Experts of a small language model: 128 experts in each of 14 layers.
Below are experts of layer 4 (counted from 0) of a mixture-of-experts language model. Rows are named router (the router's row for the expert), up (a neuron's input weights, with its number) and show model dimensions 64-127. Each number is 200 + 20 x the weight over its row's rms, rounded and kept within 0 to 999.
Before each expert's rows: "comes after" lists some tokens at least twice as common just before its tokens as in all text. This comes from a sample of Wikipedia text that the model never trained on. Tokens count by the router's weight.

# expert 115
comes after: " to", " he", " He", " and", " also", " she"
router,211,205,139,161,216,220,195,205,207,208,202,225,189,208,212,193,220,233,155,174,166,221,205,216,183,207,201,207,177,231,183,202,202,178,181,209,217,193,223,196,205,219,196,219,197,222,193,190,216,199,184,193,191,210,210,154,197,222,226,198,225,202,162,206
up0,176,182,183,169,207,205,204,202,201,198,215,210,202,216,204,172,216,209,183,194,234,208,191,225,225,206,182,150,200,226,246,216,197,196,182,191,211,196,206,176,208,201,208,185,207,186,230,189,195,208,181,206,204,193,191,213,209,204,195,195,186,183,199,198
up1,225,178,175,192,163,198,184,199,219,175,182,234,210,199,199,182,229,199,205,198,177,203,229,194,204,203,174,192,204,196,225,202,194,168,200,204,230,176,192,199,196,229,234,169,174,162,172,240,171,193,181,190,181,225,225,239,194,173,194,177,204,223,212,191
up2,202,210,185,197,205,189,211,164,181,186,174,180,199,195,217,210,200,204,198,191,184,194,172,234,194,208,222,178,176,222,229,192,218,202,221,240,214,188,212,212,243,215,195,199,150,241,191,179,181,152,212,190,206,199,231,202,202,211,203,211,180,220,218,220
up3,222,232,202,258,210,214,199,191,198,191,210,190,200,194,229,197,170,199,193,188,209,184,182,210,215,201,212,217,196,199,203,220,186,192,231,204,210,212,199,170,202,242,200,234,196,241,169,170,213,204,181,189,198,202,240,189,182,212,167,200,196,224,180,224
up4,173,212,194,176,211,240,171,158,175,196,202,190,206,227,170,200,170,202,194,211,178,194,227,223,200,222,219,249,216,189,229,206,195,219,197,202,204,210,181,204,219,191,204,177,215,211,177,174,196,213,195,175,228,201,210,220,170,213,191,212,197,192,220,191
up5,212,180,215,218,227,216,147,184,185,175,219,175,198,188,182,225,180,187,187,231,209,213,157,188,218,195,174,171,203,204,222,223,194,225,169,223,202,183,175,174,194,209,174,178,214,208,192,200,196,169,164,204,195,182,192,208,200,185,222,178,187,174,203,203
up6,235,176,205,197,205,206,188,206,203,139,229,219,184,228,155,204,209,223,194,184,209,179,205,208,197,196,181,195,220,243,196,195,199,210,217,197,238,206,191,241,217,190,203,193,228,167,223,154,179,209,231,207,189,219,173,196,183,206,210,174,224,205,191,163
up7,177,188,223,208,178,174,219,172,247,189,189,196,222,204,234,218,201,195,190,198,195,188,208,190,175,221,200,184,185,170,211,194,198,194,187,197,215,180,195,182,220,232,211,194,185,193,203,186,195,227,153,169,204,216,196,183,227,196,176,189,197,244,179,214
up8,198,190,211,216,244,226,232,219,181,191,224,173,206,207,212,205,182,253,161,200,222,182,212,212,204,196,181,192,184,220,195,224,203,222,191,197,211,203,210,185,211,196,180,209,215,186,195,167,214,189,234,194,226,223,219,203,188,233,189,174,209,184,193,185
up9,160,214,218,191,222,217,188,165,226,184,203,222,220,206,199,179,218,191,193,178,208,181,174,214,207,208,199,253,197,224,176,182,212,202,202,246,179,201,172,193,179,223,205,220,198,173,181,215,184,182,178,191,215,213,205,195,170,175,197,196,164,211,220,142
up10,215,201,196,213,236,158,236,216,180,211,222,199,190,169,206,183,188,195,167,190,147,194,211,195,164,175,191,205,204,212,196,214,174,198,207,219,150,222,190,195,195,193,212,198,212,189,210,207,203,222,196,232,200,205,150,235,230,189,204,206,213,199,226,229
up11,184,213,226,207,227,231,198,192,173,212,219,201,195,198,167,218,190,179,234,253,195,186,210,173,196,205,199,162,191,220,238,200,178,230,199,196,204,170,180,196,208,191,193,217,172,185,224,196,158,177,209,174,184,188,196,214,216,189,188,186,245,200,190,204
up12,190,158,198,196,207,197,201,205,208,185,187,174,196,214,208,182,237,214,186,214,163,221,224,200,237,174,231,222,196,207,200,227,204,213,199,205,201,156,187,184,200,189,241,196,172,196,206,202,212,224,191,216,190,231,184,225,191,210,153,225,209,193,203,198
up13,194,235,210,210,230,208,227,201,233,213,176,179,181,200,189,182,224,150,187,200,223,186,185,197,200,192,196,203,239,192,205,193,178,162,215,171,219,209,168,215,180,199,171,182,198,280,217,227,213,173,209,189,244,181,168,195,221,210,189,191,207,228,168,217
up14,206,200,202,183,220,212,243,204,246,161,218,205,233,195,193,205,200,195,193,210,190,195,208,195,198,188,191,233,194,252,199,187,209,222,199,173,188,179,197,188,232,218,224,190,209,197,193,183,188,203,206,200,204,230,221,163,208,207,198,219,202,224,173,194
up15,181,224,229,153,232,233,212,184,203,205,220,213,185,178,244,219,196,197,180,198,186,183,224,197,179,216,172,209,200,178,196,182,218,253,181,174,165,180,193,214,207,232,219,180,181,195,206,163,192,187,194,206,184,194,232,182,212,205,224,210,210,216,201,174
up16,225,170,196,193,216,183,202,189,198,177,184,182,185,228,185,207,222,265,200,178,225,218,174,189,210,127,206,210,172,211,212,205,190,212,206,196,198,199,214,201,210,193,165,184,200,228,194,198,183,214,202,231,169,197,227,167,200,206,208,212,195,202,197,197
up17,141,187,196,213,208,198,212,202,182,185,195,210,217,190,209,216,185,211,162,200,231,233,198,192,185,242,185,185,190,239,230,213,205,224,211,208,193,163,223,188,229,188,170,169,215,157,187,177,217,171,209,174,183,164,216,220,228,205,222,179,199,194,185,211
up18,213,237,217,196,200,204,150,201,199,207,225,170,163,225,169,169,215,189,178,203,172,191,182,175,214,171,185,172,183,207,194,210,188,168,186,204,231,212,174,204,193,224,185,208,226,235,197,194,203,198,209,158,205,190,187,233,208,167,202,183,197,203,200,226
up19,234,208,238,192,228,199,173,189,188,222,221,199,179,202,188,165,173,200,199,198,191,191,206,242,201,189,176,226,225,184,204,205,165,171,203,178,192,182,179,206,178,199,232,199,190,195,184,175,210,220,196,212,208,190,214,193,178,181,219,188,168,262,221,225
up20,213,210,176,218,213,208,207,201,205,194,203,227,160,199,205,205,187,217,248,199,212,258,183,165,222,194,190,168,207,223,220,228,174,205,213,183,213,185,190,205,169,194,193,199,209,171,178,222,200,190,205,220,219,188,202,188,230,173,196,196,188,193,174,208
up21,193,218,211,169,217,212,205,239,173,197,197,235,193,181,188,198,177,229,177,258,191,174,196,194,206,189,203,190,198,186,211,210,238,201,198,201,230,168,193,182,156,212,199,190,218,188,219,167,189,155,185,179,217,181,219,177,175,198,212,233,194,200,159,192
up22,213,203,178,217,202,199,203,219,179,194,226,199,185,177,235,197,186,226,145,195,200,190,180,186,193,197,199,188,193,174,144,193,170,208,190,209,236,183,234,221,185,177,204,207,197,190,169,206,219,192,217,187,201,221,225,176,188,178,217,207,183,204,197,210
up23,214,234,207,209,207,203,238,198,215,199,219,209,227,178,200,204,201,221,189,235,183,176,199,188,200,202,220,175,199,183,178,208,202,232,196,186,221,175,197,227,176,189,213,192,230,191,190,209,178,176,192,179,247,196,210,193,166,197,203,199,206,187,182,210
up24,206,192,213,176,180,178,193,206,240,208,227,230,175,183,172,178,175,207,210,181,202,209,166,197,234,148,202,170,197,215,213,205,224,181,194,220,170,195,186,162,164,206,165,191,204,206,177,194,196,200,197,193,233,173,183,195,232,193,185,191,182,208,193,196
up25,206,184,186,193,209,219,186,183,179,153,199,176,212,199,200,208,189,183,214,181,178,226,193,176,208,186,191,175,165,233,207,215,197,214,204,192,188,222,238,192,179,187,189,217,183,222,236,168,212,189,209,196,185,209,200,196,214,214,183,213,207,188,231,225
up26,200,195,204,204,241,180,199,174,195,176,204,184,209,195,159,224,224,193,153,223,203,219,192,165,201,221,246,195,193,238,175,184,184,192,205,183,204,237,193,188,214,199,189,185,199,220,201,202,213,216,211,189,196,234,188,163,200,240,197,195,160,166,201,218
up27,195,193,159,196,172,183,212,207,203,208,221,202,209,217,217,191,170,221,177,195,215,219,205,221,204,198,192,221,194,184,170,193,175,202,169,196,196,206,178,159,219,204,199,220,169,256,200,216,190,189,196,189,215,224,197,203,151,195,188,185,189,196,214,213
up28,198,218,224,199,227,173,161,205,206,183,187,170,199,208,209,178,232,182,200,232,192,199,184,204,202,176,209,204,196,186,183,237,226,196,216,160,208,188,238,218,176,211,174,198,196,235,195,226,189,219,192,204,173,171,193,251,201,191,220,195,173,201,199,199
up29,185,203,209,159,169,186,172,191,221,182,218,187,196,235,200,200,203,189,197,232,225,189,224,194,224,209,235,181,215,194,214,218,154,192,208,195,206,195,196,195,170,190,196,161,209,194,190,173,193,205,224,208,164,193,205,192,184,185,169,182,197,213,215,220
up30,217,199,147,207,193,210,192,207,188,171,165,198,167,204,135,181,207,176,198,190,193,232,160,228,215,169,184,188,246,203,222,179,197,194,194,222,210,230,206,231,232,199,213,187,197,217,190,203,223,194,208,200,209,201,218,190,210,205,200,187,190,227,189,194
up31,219,215,197,194,189,196,208,209,228,224,167,192,222,213,183,186,212,210,195,189,140,183,186,210,196,186,226,185,186,210,214,242,225,151,177,188,217,188,195,192,176,217,217,205,209,209,196,205,237,242,200,180,228,163,205,194,179,207,184,194,181,198,186,175
up32,177,185,212,163,185,197,208,197,225,189,171,243,194,196,182,210,207,207,192,217,197,200,181,176,223,201,211,220,191,207,186,178,249,169,212,197,221,205,206,195,211,227,199,201,236,196,229,214,187,224,188,213,222,232,181,184,195,210,226,219,232,196,217,187
up33,221,194,204,187,207,199,205,198,173,207,206,145,204,186,236,215,202,171,219,198,232,233,188,242,212,194,212,187,176,211,202,209,186,175,191,173,197,223,210,187,220,179,208,184,212,213,170,190,222,240,222,188,191,198,209,188,187,215,208,178,217,170,198,186
up34,192,189,221,189,199,159,191,226,245,194,182,216,217,212,209,186,172,203,206,195,194,214,184,208,181,194,149,188,183,209,189,210,213,240,225,218,143,226,191,187,217,202,204,178,212,206,169,168,201,196,175,210,210,202,221,210,241,191,209,215,203,225,221,230

# expert 16
comes after: "-", "\n", "|", " •", "\n\n", " Binomial"
router,207,173,182,208,193,211,188,213,213,193,238,221,204,196,202,222,208,225,199,195,171,214,203,205,181,197,163,196,193,190,219,171,187,190,224,196,174,210,205,194,217,174,182,200,214,207,197,178,203,177,179,207,243,216,200,187,191,238,161,214,195,199,186,198
up0,189,199,181,227,226,178,211,159,202,154,220,186,164,214,185,221,213,213,196,224,191,206,200,201,215,178,165,200,162,189,185,179,182,200,218,206,184,206,217,193,183,196,211,196,172,209,186,179,182,190,190,169,221,212,200,210,166,219,212,170,179,195,191,212
up1,181,219,228,198,244,206,171,224,231,204,202,242,187,205,183,226,227,215,178,187,150,197,183,231,200,208,222,214,222,182,194,206,204,201,191,207,213,230,236,205,214,233,185,181,207,207,224,175,208,203,184,209,226,215,153,211,231,209,198,178,220,231,198,177
up2,197,197,210,175,173,221,201,208,211,189,190,198,201,160,218,155,237,227,198,231,190,230,212,190,165,205,198,220,180,198,193,193,178,208,191,193,186,214,214,226,175,197,200,195,223,212,229,181,201,200,190,221,184,211,197,221,206,208,198,216,170,201,247,216
up3,164,241,215,224,204,182,220,209,219,187,240,208,219,219,198,223,192,224,197,210,191,199,207,180,235,208,194,167,206,195,217,252,176,172,180,218,198,199,174,252,208,216,180,149,168,210,180,242,182,199,187,190,190,203,166,175,176,181,202,181,210,197,199,208
up4,201,172,177,185,180,166,213,188,183,224,192,230,161,200,197,191,196,209,190,214,205,212,182,193,211,164,177,227,225,195,188,190,212,224,214,219,187,203,208,198,180,208,178,216,171,181,190,205,190,208,209,191,157,175,194,184,218,200,196,190,195,219,201,188
up5,223,203,192,189,208,240,167,201,199,191,169,185,211,207,223,232,197,172,222,184,213,186,212,221,204,178,218,219,192,175,236,213,198,172,223,221,210,221,219,213,204,192,175,188,220,207,182,204,220,199,211,205,214,239,216,189,198,202,160,188,169,191,210,217
up6,185,182,205,215,232,204,176,164,238,196,186,203,245,197,201,205,209,202,202,196,212,172,172,212,226,188,176,181,216,231,195,207,232,227,194,191,166,214,167,150,190,222,202,221,201,199,176,177,187,185,221,186,215,212,189,193,199,208,189,186,200,204,213,162
up7,210,230,232,237,185,170,206,210,216,238,169,195,184,207,191,192,204,198,187,202,199,216,165,213,195,208,158,198,205,179,187,211,228,190,189,204,188,197,198,205,190,235,196,211,177,193,177,245,232,196,216,239,196,211,197,216,235,178,230,176,216,168,197,202
up8,168,191,172,192,201,180,198,157,174,190,221,187,227,178,190,183,203,215,193,203,218,204,179,204,194,172,215,206,205,201,207,198,195,205,206,193,187,209,180,203,198,183,226,172,180,175,220,171,237,229,234,185,206,182,252,210,215,190,226,156,213,221,211,193
up9,199,216,221,185,183,226,187,225,177,206,216,218,180,230,197,176,176,198,174,183,196,156,212,162,182,187,213,194,230,195,180,206,207,215,195,262,180,202,209,201,172,193,219,208,236,193,193,212,179,179,186,218,201,190,225,189,201,221,178,198,203,186,181,191
up10,181,218,215,212,178,192,234,195,158,231,234,173,196,161,195,207,209,207,216,187,177,169,186,214,244,207,204,202,153,190,191,208,203,177,172,201,225,181,207,198,199,171,164,208,174,186,217,238,211,215,175,204,228,213,194,198,225,186,195,205,194,193,205,201
up11,200,198,184,224,216,212,210,197,229,203,193,197,221,171,190,219,200,209,246,224,219,204,201,189,211,220,202,231,180,188,228,201,224,202,188,205,212,197,187,197,209,206,199,214,219,209,163,169,197,144,224,223,202,177,206,197,164,230,209,185,232,196,219,158
up12,186,207,190,192,194,202,219,233,223,187,210,209,228,177,185,183,197,163,174,188,217,226,189,201,213,184,165,185,221,243,193,166,199,224,225,202,181,197,199,199,238,191,184,225,222,250,214,215,200,190,210,219,200,196,203,200,223,195,230,220,191,255,186,214
up13,181,185,199,212,177,210,178,195,207,185,213,189,162,161,193,185,183,177,183,189,185,184,195,236,208,197,209,212,167,224,192,205,207,216,235,205,183,186,213,207,161,191,197,197,191,202,185,172,199,201,191,216,204,224,190,182,211,231,205,200,225,216,216,221
up14,187,179,205,163,211,185,209,212,215,198,235,173,236,197,201,174,204,212,175,231,226,196,202,192,202,209,204,168,208,192,199,196,203,200,206,225,196,216,192,212,208,201,191,159,219,210,216,183,160,200,181,216,219,240,222,234,221,224,184,222,186,221,183,138
up15,193,189,208,206,214,210,203,199,183,197,199,199,196,216,186,223,209,272,220,210,197,209,187,210,171,187,204,226,154,199,172,219,194,184,215,201,204,200,189,216,187,178,180,211,202,214,209,167,207,188,209,211,199,175,217,193,183,213,199,182,206,213,190,197
up16,211,165,208,189,182,235,195,166,242,185,225,191,210,184,196,204,214,203,202,210,200,192,196,182,223,180,209,227,174,231,189,213,174,188,223,170,170,239,217,226,201,222,208,191,220,210,178,219,232,218,182,183,255,184,189,147,216,189,191,175,256,190,198,199
up17,193,189,167,204,179,196,216,189,223,220,197,229,222,215,195,193,180,187,209,206,219,197,193,205,225,198,225,200,183,229,184,217,216,188,192,211,229,212,232,170,205,209,227,191,236,225,177,178,192,206,184,177,179,195,162,183,199,220,161,209,209,221,192,232
up18,199,204,171,185,175,183,179,202,202,181,180,195,177,253,186,159,185,174,200,188,207,208,216,229,216,187,191,241,183,213,178,188,238,175,191,214,210,172,212,221,239,197,230,150,215,190,180,213,181,193,215,194,185,181,198,228,187,217,188,236,206,202,209,180
up19,199,201,223,208,221,238,195,218,241,230,200,202,192,219,232,202,189,183,214,219,218,176,189,228,179,199,248,203,210,181,203,177,226,210,195,208,179,220,174,185,173,203,250,202,175,209,158,186,192,176,186,226,149,211,217,175,180,203,195,227,195,185,173,208
up20,188,208,200,198,196,190,207,244,191,205,178,192,197,199,183,190,202,221,150,212,224,212,219,199,201,238,179,194,219,200,213,208,191,200,199,195,199,180,208,172,226,163,211,205,179,253,199,202,237,173,173,198,232,211,201,181,186,205,225,183,190,226,157,210
up21,169,215,207,212,182,143,236,214,236,208,209,201,206,233,218,182,205,201,224,198,203,200,217,185,180,206,174,197,185,198,206,182,189,192,203,210,192,163,213,192,201,212,209,215,181,205,184,252,218,218,188,185,182,208,163,207,189,209,192,209,231,174,220,225
up22,207,190,219,232,212,198,176,199,223,205,199,167,220,209,193,192,212,181,177,202,180,214,189,232,203,217,190,197,190,196,209,229,196,174,232,170,246,211,202,226,178,198,177,183,175,210,223,231,194,195,135,199,169,190,200,180,208,203,207,208,230,204,198,196
up23,246,178,223,190,240,215,217,215,181,178,246,165,189,198,170,198,182,248,181,210,210,165,254,179,219,180,163,197,217,186,201,184,226,211,186,172,192,194,198,182,224,182,232,216,189,217,223,197,220,219,197,234,217,200,195,200,204,256,206,212,183,242,201,238
up24,187,203,187,224,198,191,201,239,208,188,191,183,179,178,241,209,201,197,203,235,212,178,180,218,177,186,196,230,212,178,223,219,190,221,159,201,209,191,201,192,193,202,212,200,190,189,190,202,221,221,171,202,222,222,183,201,194,166,213,191,211,182,214,238
up25,190,251,198,201,220,189,224,230,209,175,240,212,195,217,197,187,203,153,215,203,205,201,217,220,209,202,171,197,213,219,214,198,188,186,203,187,180,173,228,222,207,215,219,179,216,204,193,202,188,232,181,214,218,227,188,185,188,219,136,159,235,174,186,198
up26,208,200,195,191,183,167,171,214,208,192,200,221,182,186,203,229,153,166,218,218,219,198,219,163,190,183,183,231,193,197,203,226,217,196,209,217,211,204,194,213,205,205,230,179,207,218,224,206,230,253,187,206,188,210,209,185,225,166,217,233,204,207,183,183
up27,186,188,202,214,207,249,206,175,174,187,204,212,172,176,219,204,222,224,214,200,193,216,236,209,201,168,188,204,219,181,201,243,195,216,204,216,227,196,185,192,211,198,192,168,221,197,219,203,189,247,210,215,194,211,193,204,230,213,173,219,192,202,230,240
up28,196,206,185,218,180,209,178,174,190,250,195,215,231,203,203,209,210,205,216,233,197,207,224,169,184,156,220,202,172,204,173,179,222,225,199,206,164,199,200,195,205,223,206,224,197,173,223,212,236,151,190,223,198,205,233,186,186,190,206,214,194,192,211,216
up29,212,181,195,195,212,194,219,200,189,207,182,213,238,196,227,192,215,193,172,191,199,164,189,183,206,229,178,178,172,217,192,197,193,206,170,184,188,194,155,203,176,177,207,192,205,215,173,194,223,208,216,209,183,224,182,190,164,188,172,233,232,176,202,215
up30,205,185,186,173,204,195,211,224,205,176,215,206,195,195,209,202,224,161,212,180,204,228,184,219,177,225,205,172,192,214,182,179,205,223,209,211,209,211,198,202,217,222,202,196,207,210,167,193,195,188,194,216,157,192,204,233,194,209,188,206,174,218,175,185
up31,209,202,172,219,215,202,177,178,171,218,250,201,197,181,202,185,192,199,193,187,211,175,191,240,186,171,208,210,150,213,187,212,194,217,182,206,232,205,232,191,207,189,166,222,220,202,184,216,187,209,221,205,206,212,182,230,189,235,180,175,191,204,203,176
up32,182,185,187,193,209,196,228,239,202,200,190,208,204,205,176,217,201,189,220,156,157,204,193,209,164,204,160,214,203,199,206,167,155,206,223,258,172,206,211,182,193,197,224,218,227,187,226,210,195,191,198,209,209,218,189,218,198,246,191,179,222,172,198,204
up33,181,172,214,213,194,185,193,191,244,198,186,216,217,197,192,165,221,200,203,187,175,225,200,175,197,201,172,207,195,173,216,200,190,197,198,143,196,198,216,179,230,176,193,231,224,222,178,184,213,189,187,195,206,206,178,212,186,237,240,201,195,211,210,195
up34,155,195,204,222,200,195,209,233,210,194,224,217,179,233,213,174,220,173,198,196,239,202,159,187,207,185,158,205,203,208,210,198,187,228,172,208,207,171,229,210,169,191,190,242,195,183,211,211,211,190,171,208,207,216,207,193,219,209,176,188,229,216,216,221

# expert 11
comes after: ",", " It", " he", " it", " and", " He"
router,213,221,160,194,197,207,198,190,229,190,204,183,207,223,189,183,205,215,208,182,189,187,188,203,190,243,206,210,199,219,215,192,207,196,182,211,203,209,183,190,191,226,193,200,183,180,203,233,212,209,176,259,229,205,192,175,225,191,193,175,209,204,187,215
up9,221,210,178,193,154,196,197,200,173,193,196,156,159,198,217,179,181,204,200,214,187,209,234,241,221,242,217,188,180,229,217,221,217,217,208,219,255,195,194,175,198,192,202,211,205,207,202,181,188,199,208,154,223,191,210,217,198,214,195,200,172,211,217,228
up10,240,209,220,204,196,205,217,175,201,192,223,215,192,184,177,235,221,203,177,145,179,193,196,209,213,221,196,216,227,224,214,205,179,216,225,230,225,185,194,224,201,207,237,167,195,162,215,183,196,199,164,208,212,174,184,202,196,151,213,195,241,260,211,193
up11,224,193,174,169,169,256,183,210,227,199,200,187,211,228,173,199,177,178,204,194,203,231,204,197,195,194,217,163,212,247,236,213,217,196,217,198,190,217,218,211,161,200,195,184,172,196,183,184,189,215,197,207,207,244,219,214,207,247,204,162,199,198,186,206
up12,208,232,187,219,211,202,188,206,256,187,205,159,216,147,172,184,215,201,202,162,218,207,209,220,147,215,212,191,222,205,214,210,200,209,199,185,213,211,183,223,179,161,203,173,196,171,174,204,218,220,166,215,216,196,230,179,193,227,199,230,198,208,235,184
up13,198,196,197,219,174,189,221,213,224,223,223,211,205,209,193,201,179,202,185,195,171,176,221,204,179,224,213,200,189,196,231,200,214,146,224,180,217,196,190,162,188,235,182,187,194,227,206,202,187,189,208,186,171,187,199,194,213,209,135,180,215,188,180,217
up14,214,181,215,178,177,202,246,197,228,178,160,205,201,235,191,198,186,214,196,211,188,201,221,205,222,205,233,214,199,208,212,196,173,195,229,187,196,208,218,205,228,231,194,175,213,214,143,189,168,196,204,196,218,188,201,189,217,220,163,215,196,198,171,182
up15,195,241,230,240,181,213,173,193,158,227,230,212,214,174,173,203,172,194,177,182,210,192,172,209,223,191,201,173,154,187,188,204,231,186,210,199,197,212,234,194,212,171,192,177,199,220,206,200,231,174,194,186,189,185,198,194,220,191,192,188,144,219,214,141
up16,178,216,222,186,188,208,207,205,218,173,180,191,180,221,226,200,206,205,164,197,228,206,197,250,186,206,170,181,196,187,188,180,214,192,199,240,231,193,208,207,190,234,188,214,169,221,180,205,188,177,224,208,156,170,169,196,233,209,209,199,209,192,200,211
up17,147,185,227,187,243,186,203,204,221,188,141,230,188,207,222,175,186,199,234,201,228,190,193,193,162,209,195,201,198,201,199,187,179,205,162,175,169,175,220,165,213,199,207,202,208,241,194,197,188,201,208,227,187,179,208,186,186,205,216,223,199,208,220,207
up18,198,160,168,205,167,220,210,205,229,182,210,229,199,196,180,230,145,192,226,183,180,212,195,185,192,201,161,234,222,227,154,213,185,249,182,202,151,187,183,208,201,207,181,213,211,215,222,216,229,212,203,198,176,203,201,273,193,204,218,210,204,211,209,197
up19,207,217,204,192,218,209,187,192,181,194,172,209,242,235,186,231,212,202,216,226,204,226,191,183,190,207,207,217,212,190,226,196,190,163,172,194,180,217,222,198,213,214,215,176,201,208,179,188,221,235,192,164,204,208,200,219,192,196,217,195,243,195,162,201
up20,159,207,211,210,194,225,186,203,215,183,188,218,177,208,209,199,175,199,173,206,176,202,220,205,164,185,223,218,195,218,203,159,221,171,197,223,240,167,188,203,204,191,211,193,213,209,179,215,254,185,211,201,220,196,220,199,218,199,233,204,231,186,208,229
up21,181,224,175,242,215,223,232,222,202,222,178,196,183,186,179,159,169,198,199,228,210,222,209,192,219,197,258,198,201,193,251,211,206,202,165,186,231,160,191,227,207,194,182,210,215,170,208,209,158,200,188,193,191,164,212,224,209,198,187,213,210,198,164,221
up22,202,226,193,201,179,189,189,231,209,190,207,199,222,189,196,195,206,181,212,187,183,213,229,170,244,201,212,226,231,232,211,195,171,182,207,214,170,218,200,229,180,175,202,188,259,212,208,173,212,202,217,191,199,186,240,202,217,209,175,212,202,182,206,208
up23,241,144,220,206,204,226,163,254,204,179,197,211,204,179,219,235,181,197,210,231,216,227,208,206,190,233,235,231,158,212,217,189,186,217,197,212,229,224,199,210,226,202,156,222,177,199,233,203,231,184,188,204,190,212,207,193,199,174,194,178,180,195,236,196
up24,204,226,194,218,196,197,200,174,212,194,216,166,189,188,169,212,223,211,215,196,234,190,164,218,180,221,177,201,215,220,177,219,179,219,221,229,236,189,200,197,210,197,185,209,203,215,176,211,190,220,186,234,205,189,182,220,183,197,236,226,180,214,222,195
up25,248,185,202,196,222,201,198,229,206,225,223,191,206,210,184,182,197,225,188,197,202,184,215,214,191,171,227,185,190,211,203,175,220,208,169,182,235,213,213,195,192,184,151,196,204,201,187,194,192,214,224,199,203,179,168,164,217,196,199,230,209,181,203,220
up26,219,211,161,177,228,175,172,203,198,176,197,222,191,229,164,195,207,203,185,210,190,222,207,183,180,184,247,218,184,208,183,170,237,190,185,218,187,219,185,178,173,220,203,219,188,152,211,212,213,170,186,219,225,203,210,197,190,179,200,201,179,204,214,188
up27,201,192,180,189,255,224,200,202,231,216,210,207,209,184,246,188,207,204,195,220,186,176,207,197,209,207,205,227,177,197,170,214,228,210,175,189,206,208,212,207,188,200,204,191,204,230,199,205,189,172,197,165,213,239,196,228,228,164,193,217,190,238,218,230
up28,223,214,183,230,228,198,224,207,224,193,224,182,207,196,199,191,204,200,183,199,220,196,224,208,222,185,184,197,186,210,216,187,222,173,191,203,205,161,186,189,194,230,239,211,194,205,197,177,170,182,222,181,154,206,196,203,201,190,197,191,178,190,181,205
up29,195,199,208,191,190,186,205,210,188,185,217,183,220,181,185,205,230,224,190,167,185,162,247,198,205,214,211,196,192,185,203,221,183,209,170,224,180,203,203,211,208,215,227,201,205,197,163,211,187,214,219,182,182,217,216,188,180,226,196,186,208,184,176,208
up30,217,223,202,194,192,215,147,203,239,196,228,202,193,194,188,206,178,210,169,167,210,204,198,220,189,176,208,238,200,202,180,222,202,186,186,216,244,178,253,201,182,204,174,149,180,195,226,208,240,231,165,207,157,205,178,175,227,182,191,217,211,213,200,166
up31,200,212,225,183,168,192,211,188,174,195,168,236,205,188,192,195,216,197,200,240,158,197,203,211,190,222,199,188,230,213,203,240,213,196,217,205,231,177,190,170,201,190,205,191,203,215,190,222,186,183,231,177,216,181,188,196,191,181,220,214,201,216,204,169
up32,213,201,226,168,229,171,219,192,205,208,223,200,193,183,215,183,200,171,207,221,206,186,190,165,175,227,205,174,198,190,167,192,173,195,209,224,195,206,168,204,201,223,183,212,187,191,235,192,201,205,195,218,201,217,177,188,184,213,177,246,205,211,190,190
up33,198,223,163,218,225,187,192,161,195,208,216,198,219,212,190,233,179,227,203,199,189,205,190,213,246,176,168,171,190,187,161,191,227,173,205,195,200,233,187,178,184,206,206,219,194,225,187,206,194,217,245,221,212,212,152,220,181,212,172,189,223,201,193,218
up34,235,203,194,210,195,169,232,176,170,215,183,215,212,222,221,202,226,203,243,184,202,192,196,213,219,187,192,203,219,170,180,240,221,207,216,201,193,235,169,207,186,227,214,220,220,211,206,229,182,221,207,189,206,189,202,210,239,228,204,209,198,254,167,220
up35,208,209,186,183,161,207,218,215,221,185,202,223,189,189,237,181,206,236,212,206,207,228,196,210,188,221,178,218,209,220,166,208,180,194,193,205,179,185,200,174,196,164,177,175,232,193,196,206,206,237,231,218,251,203,193,186,193,157,209,208,194,223,220,198
up36,206,184,214,233,198,198,193,191,226,184,193,187,199,223,214,186,206,161,188,178,198,202,218,198,190,197,187,193,216,182,199,224,220,196,173,215,184,190,171,192,217,201,187,204,184,199,187,242,213,220,226,196,210,209,240,235,199,181,196,192,196,185,202,189
up37,226,194,215,209,187,219,200,207,178,210,187,196,182,191,179,192,204,208,195,237,204,203,223,170,218,209,244,194,175,218,200,227,178,200,195,207,197,216,226,208,199,188,181,170,213,193,160,196,146,240,227,167,186,196,197,194,200,232,237,189,199,242,190,196
up38,189,226,223,194,171,200,198,236,212,191,208,222,207,181,214,198,177,186,178,191,190,182,203,217,166,205,216,189,184,193,203,172,184,201,203,203,197,187,241,204,202,205,195,198,213,179,218,191,185,185,215,185,220,197,197,181,186,178,186,186,199,161,184,193
up39,158,196,196,209,201,195,173,205,231,190,233,201,195,202,207,179,210,200,180,189,172,237,187,197,248,211,212,166,178,176,186,201,167,188,198,189,213,184,234,199,176,197,178,196,198,213,213,220,186,220,144,171,179,195,183,210,190,186,238,191,189,199,182,209
up40,243,223,173,241,215,210,218,196,194,216,176,187,151,251,194,194,201,230,212,179,200,193,191,201,217,248,188,201,201,212,188,160,207,171,180,175,222,161,208,218,212,207,200,243,218,202,198,206,230,184,212,176,177,202,189,203,241,202,203,191,211,187,203,213
up41,212,224,205,183,181,200,249,195,194,209,193,207,220,224,178,210,192,172,221,192,183,180,190,181,217,196,187,211,189,210,212,171,215,191,216,216,179,231,189,171,199,208,219,176,175,204,177,208,217,177,212,242,188,227,234,187,152,209,233,192,174,211,194,159
up42,222,214,201,230,231,251,203,215,193,211,190,188,185,191,207,163,241,200,193,200,201,239,183,214,200,213,205,229,215,198,183,200,191,177,200,204,176,230,182,191,175,196,175,185,199,188,180,221,156,248,205,192,207,218,228,200,188,183,186,216,214,228,233,204
up43,198,185,164,209,198,199,148,200,193,187,178,204,200,194,219,202,225,220,192,205,220,179,220,181,174,191,223,217,215,175,201,203,201,196,199,171,168,192,189,173,188,211,176,207,204,229,178,238,205,227,182,206,223,203,227,174,190,186,194,147,192,190,196,189